config.toml
n_layer = 11
d_model = 384
n_experts = 256
experts_per_token = 4
d_expert = 80
d_shared_expert = 128
activation = "relu"
moe_layers = [1, 2, 3, 4, 5, 6, 7, 8, 9, 10]
router_score = "softmax"
normalize_top_k = false
routed_scale = 8.0
balance_loss = 0.00454
balance_bias = false
router_z_loss = 0.001
n_groups = 4
groups_per_token = 2
shared_expert_gate = true
init_std_router = 0.00959
lr_router = 0.000628
vocab_size = 8192
norm = "layernorm"
norm_eps = 1e-06
tie_embeddings = true
optimizer = "muon_variant"
lr = 0.00128
beta1 = 0.95
grad_clip = 2.0
batch_tokens = 131072
seq_len = 512
train_tokens = 1102000000
steps = 8408
dataset = "wikipedia_en"
Below are experts of layer 7 (counted from 0) of a mixture-of-experts language model. Rows are named router (the router's row for the expert), up (a neuron's input weights, with its number), down (a neuron's output weights, with its number) and show model dimensions 240-287. Each number is 500 + 50 x the weight over its row's rms, rounded and kept within 0 to 999. Numbers have three digits each.
After each expert's rows: a language model's description of what the expert responds to; "gets" lists some tokens that make up at least twice as much of what it gets as of all text. This comes from a sample of Wikipedia text that the model never trained on. Tokens count by the router's weight.

# expert 60
router:548467521494492528505439514411443549504510505470513487492530514517505488453493532524493581496473426467561570445461561510540510463498499472444514
up0:539536461508504529456530475517506508503527627525514466514546490557480480420432475520458495375433563490529558485481554345490496462435508462541437
down0:499400534456442441545497488591547507509469473538558477534527401542465447566524562398467516413472529415425517475461504538491498508509488490491483
up1:473440563458555553469542481483473464541476599430526375475538453357495498493432552532478464604532466519487481609520452535583462508352504524548541
down1:458413457550567520476553518482465383426477550535561574494450452510613544511581452562547457501479439465523413573561541475555467430487519451494521
up2:484516540469553437485475464437488585659494509500480520451454395507508566452544540430576548514394504542541455520512383512517521509529505507468487
down2:507507441494544446557545447427482477525522489555462507561568504569495557534552543453550495479452550589403519517535458404463445452523455473480484
It responds to: Word-ending pieces and separators
gets: ")", "'", " in", "′", " of", " ·"

# expert 13
router:503456537481492535507452547507552539429461510439593487480568554519485585490498450522502631526481432554504539540486478524537468441477507448474426
up0:544506574467535546565532474499565499456491519433423587425568533475430505503531529528531469470538518517494472406499485454611556471485508556418507
down0:431575470514468503486532448467527575475440416559571544428598561566537532489490451526556541479462548469467506520507504478502541487563407444635414
up1:521501565509515558428637466472467490514458576512521433481507484615504527547522410502603479475553417553530558411493548573480519463585530490430536
down1:537555443474503493460569560515528562456455611499500470480544440565491565424516482437437534414493536492426426447631512535555507535514465549533456
up2:504450525485590483534509498501500495458295457490456453489445630561435506434476481571518419425428500627506451526470547520449529492461503414506539
down2:509524566459507496567424520483459475496472393549469463508522471476376463572537492546489590559530491467437499415577518395462445617528469509544480
It responds to: Table and list delimiters
gets: ")", ",", " L", " son", " daughter", " #"

# expert 37
router:508454577501472556392484543408459556612492467430496512484525534536473531462486535507466462566469475454535520487471449519569512432498483485437492
up0:564565542488560516492508554520451580586491545559478466453501593519427530553483549493527406510564513490483478378504553490570494494435578470556554
down0:522482562520550506559464501494496573578499493452470497523548512388478515522478530555521606436528475442534492494521594508420585492584481483485490
up1:540467525435482459520526571470586568466582412480483535537475550465526499381515516509518443446464420466629538374509478502552440523500583502567503
down1:485509531479490527493481512453511433481445493505413359536511533518503459516538524389632409502557540550509505499493487516335508428455489493525493
up2:504439523466568471495418467491574529529566499502496555556411471448484549552572476461500482473502501436598502455479493500528478474468474522533475
down2:434437502448450533479519432524481510461443435513537527456505444519510509502487552616442523528566469446539509583491564531526418453308477515502443
It responds to: Table colons and numbers
gets: " |", ":", "\n\n", ".", "\"", " Du"

# expert 42
router:563444519473513514502501497565487546505498461441433371464527553499449525361413450576569535479477461470472485410445481526517381486475555452479496
up0:528453500534533529471522495428603493509572482448613449480454507470511403485540539579397406440522511522567440473491598472530552540449472561491501
down0:525498589591437551410486493317569558524463484360498428425448517423518651538531523510468536524455549457531545464512456540466425506502585517342434
up1:434511458403546517546526529527512461593455578544500537604528495588612511405423578491411454550432479597539535463450496529472447504552590484497505
down1:529449492424466558538597474431524572573480548461510509439482529452579533534492402497513541338546624540474444519472423450486561581534466518511465
up2:428555496482509502572478530497447567500474437474512541493507580556449554513514591420441530537540773629471456483507509529481502495446493596546464
down2:449462575569518498488489512534545469467534519522517411392458444477605502486449533408363499493479515571479514473521429561551460514494464552482512
It responds to: Double-consonant word pieces
gets: "tt", "mb", "ll", "pp", "ss", "ff"

# expert 29
router:496403513390511507493512467559493517499495578449473409471520520451467506477437543489511509485486518475511478521461459527515442463515553495445602
up0:480465469501523538472531483587433534478486539455502456459528472529558534430553501451466498587536533576367538475508481446485563508474510469442427
down0:525489468434460488528536478430386476449461499392509489500523565565607471521532468550498445487494429490464522532488502511453603492443515562569501
up1:454484510598492596469550462467402504492467432494513473526539485520511474475504482538450443599512479515397549525477484564532512433515424400517520
down1:583555517475508521544430460539406516512571424528519497446478459523454492424524507458508441491467597525546585468440416467486563457487376578538460
up2:458436512499464501546597439509454534462415416524493540438584393474451495464468503498532471433519430456417583413503478519431532386540516489532591
down2:457557527495504525500488424482611531557549558525418428447409534480493536499462456355439515554539458470489413444433524410533552539570492490498480
It responds to: Mid-word name pieces
gets: "vi", "ns", "r", "si", "nt", "ti"

# expert 30
router:529481533477520510460449530387596546511501514460535469465531522458478542475457564546435538481438509440467540515475425552509520447546539498509417
up0:492451547463512536569491581478500498460512463456483491423592519434424552536458446552504450531446451495519520496487453502454486438481507349473518
down0:444483438475534500499522505572498457536443434583426600483450415492461460530450449574527494477473524496546579572495540511465501547476512578576439
up1:570531494489536491463460464565493526485538534519412474472519521498441601397433596516512406503487483465423549500470545564463459474447545539498533
down1:438513417529500482546504506425479501451545463561519521542470461415497528547523528601440558419482490488499560542477518542450558502445525629537486
up2:435432481538486457506537490474479493531457422570511473459444418504543508419468511515472505379421453420561499521457526536547523570506548511428572
down2:457508458536490570512520407561447460552462425527489482517493448494479432427546516455570540507484502505454565568468499550424577497538461488458520
It responds to: Abbreviation dots and table codes
gets: ".", "D", "P", " Q", "°", " 10"

# expert 12
router:469409529494573600450399500483510584374501492454519512454489446576510536502486528488514380541519469473446557523488577536556519476518629476495572
up0:507377545502547483507519493471511487531382529501487466502503479566457499526400386447527487563457494449549540502490537494561391553453565455521613
down0:441530503510457549461475549481596428521434460484496489479478664502534473512449481484385603464476462541556519554532537496498518441498442459535481
up1:460488482533499436422617510476473515561519414526546429387464477480480448510544458548603498462451467520489525489497441469564434545358557421577451
down1:517586528442463589405492518469422420575518510433545474513470454485545561532498554513459512466521490551446465529462416433536443508504517552457498
up2:461541516494391483438387553437525574461518480496454557519494538441478514414487440502606561483505524542493553481505474467516488518469447465513427
down2:471423475506473582614555534512561549492473492550409406515496453468554488543526488453507600427525486475519548462512472409530507512538433431521485
It responds to: Wiki layout markup
gets: "\n", "\n\n", "|", "-", " •", "\n "

# expert 6
router:510464505462571503473579551475566531459446510497442511509467542460480543500409461493488468476446442462463510525492462493542431512488480494488587
up0:493467496515506498400458548475500480515492427539581531482482436485482426510562388577525430481548499543510574510505576533591585528546560442487581
down0:377520411495393543486496455516536558501517474507486452564518481501540450476528506498408539643466517462551499515533486538463463487410499582493438
up1:596518468522563517503516408516448475532511515532567461479517468556445450504549458521655533553531471578561471445507501497494586500453524477480450
down1:595467505530536556501383523561438557538491441419568502454642446454484464447505542459483498583523490502467564444522550618569539512521519425465457
up2:501459484464498471466548529522478464433543536502485578524511451497517492529419456487475568537507474522391487481513479463521416499525499480514493
down2:472497576555611516498518483452509553533580487488477487535473570469497494540491471525496536497543480505593551518490559435499460595487495461492510
It responds to: Sentence and clause boundaries
gets: "\n\n", "=", ".", ",", "\n", " and"

# expert 48
router:523502544510470510545485551505547534477488529452565528465535510451450424472486537512507563560492440464568534480468461538559536452432544490471554
up0:477468472396450558530405511528479484510447530480454374478507439484527482523509528420521497437489476482499460554444474540510420501498575483508447
down0:481544400416546557570484567497501397531501530391500573406585543488559593382564481522470410566531413489579496552449545467571494544595524545419575
up1:499426423492622548457428531577559516478488523499529600434446516445490487558372542456534474483468496551469508516487478517425492532510394478480510
down1:520469461586564546481541422599568488498494530492488405541542485463509444580483488576493623514457624563478495535477486592560470459446418443495466
up2:477524503468558472490581540486525504568504512489483484406432532518498564538469547572466452510427516456536554538495564551538482469535548452455486
down2:623504515478523535474399514409479456499480546522571539524574592567431525459549486550464564505484474460551518475509544434454521588522448443559387
It responds to: Closing parentheses
gets: ")", ",", " December", " 15", " 2014", " 1998"

# expert 26
router:495516555436521491477643521561480507521434470464553530433520552518526483467421508475524448561479548403506485534512585555518533514413524515495526
up0:568469602484575381430504519489436505506462459464498487496508473543548443435471497527546618519394416546454604519456572526482460427491426522496493
down0:418627457495562557527516596597540500571570415465530524525374455478539502433477547485457518515426462453603533444475484479558445564531622460557458
up1:470517513513536501560534472458505495513521434453495486589489489533503550584523503621362512491506473417410463478509406455457408533445493480486497
down1:497557560483470550528493459452437577563467548446474438484456628574458440434521509509457477489547503452563474418537505517556519535419524442535502
up2:527522502377503562544533478377517561469428530433497493512531508514554489499451582506518574518489559444457530514524532488446585536519607458541444
down2:592384533459366451539543477566461432453522489424494387470486572493433609552514423496451539552484534539430465525386411559598518544507585533601509
It responds to: Numeric table pipes
gets: " |", "|", ";", " 0", "  ", " 1"

# expert 14
router:516432532438464566458471520493523529450523550471559515488478525571554420483490568487405506584479397535501536479477567526568530468532550435421494
up0:493420454447432575387536375492591483504569525508535524513510403485489419424585517471556532555478461426409529587469458493497555479499578562463525
down0:601503570437563451512414552578535487592465491491465546590575539554529531449549399475560498424547382450605498537400552480506419481415457451407437
up1:518533418477463615480536512496539514556410599483468488450502508419393568421471437439507396473505452549439511474484534535611478487513476517508529
down1:511452528463438579383376512586392558451528453562444488541487559530567546512410495483527519474421411493485485436629480451459510517518510453528517
up2:491494497560514600465456491614464527472441585513472491450550475442444533497493491514564500403500546519538510557446545559518515491442616476504577
down2:424515538534531513412490538588549477535544449560509475450547482603594577530535534549545565527484545501528553479546527469537572525473415520520518
It responds to: Years in sports tables
gets: " and", " 2009", " 1999", " 4", " 2017", " 2"

# expert 39
router:563485515496451613431551558570552508519525467508368405440496438521482516395487511514455420485436527423508516518483434507495486500436491523465595
up0:557552453363473575557452450514517519437531447483555485513525461440439422412489477491543473662423488535510462520494452556451475477559499498404521
down0:542410509551585448518517487605551511427541540494505452461536518539580538556511564480525516467545519571505419544510418585535432468530442555507454
up1:556464540515475501452409495469584505545486527519511526490492527568484567381532517524510474489448453469392516439538490498518574515539479432508429
down1:552462533574463513459540501521484605424554488419484515426450455496500451486452464565381611548402435462480454434540553508538379553580505469565421
up2:523503493494449413427534464457503528569454550504470480516454433530388533517544463455505498440502540576404518488523451550467531485501514459496542
down2:512501548483453563436540497442604544509471462564441458469440548502492498509593501442528483468482578535472464549502539476526412517550568483493419
It responds to: Infobox field separators
gets: ":", " |", " •", " /", " office", " :"

# expert 57
router:511532506512550528419586552504418495467456495487543403471523468601452547506444507515473473512502539414392487468493472545570515460434620480478526
up0:540525533445541452526585462552512488493513455495568530512496550497558391437542549425449537527545480455568496487516549497548561506482509511445534
down0:578471504501572446571523575461448540437537573517471587541471563479494518453543459548442531496540540530565517579538504543524492492544546486419449
up1:469513583424607449523470542431450502503452484514548438567527536433295478424526389481533481422489392530489516517493544488553423471553461583461499
down1:486434454506525497459390621510578447468473461457569534582583488477475523469478470516518500464420459455572550516398567499487522526554395485512423
up2:500488477435457515423375558448543559563568547519547527514467562600439492542538432545555512605456527443460473492509521470489542473452529413550545
down2:533526407449429536416525433523497511441562444599351458481571534476489513524488563515563508486411523539475506441450525491388452593536558457517440
It responds to: Sentence-opening words
gets: ",", "ly", "ing", " In", "d", "ally"

# expert 44
router:542449548493469521546470510500430544543521537458524509427534495531515410477515498540462513582474526550549558543459551545564543420590543485425463
up0:476552521488560504486406475563482559516496516463502518462497468515434495462513450525566481465452456517488507553458624525576402530447525481477615
down0:493522465438386555398487485553461541573493604452487442404518424537458584473463527458444549555585521521480541499569566566577475635485564512553509
up1:515503534414456491462557521443478520584524484447431495424507570434500491412556510493591507525474389525359478543470483546517590445444562392575527
down1:534527465515449508468344466496463552487501423478475514576511463386529590397512482545465478589547566494535524476619563527518479523432548540576450
up2:530491529517545508492390526604503477535449461494539548480500449481497498544537488557467439575514565429530462397502530476586485469596554404506556
down2:535466522489409549512521564522486494485629444537575436502518406537521427516514626376551486472564397415500586576469504550562432513553420505529498
It responds to: Tokens after numbers
gets: ")", "\n", " of", "°", " to", "1"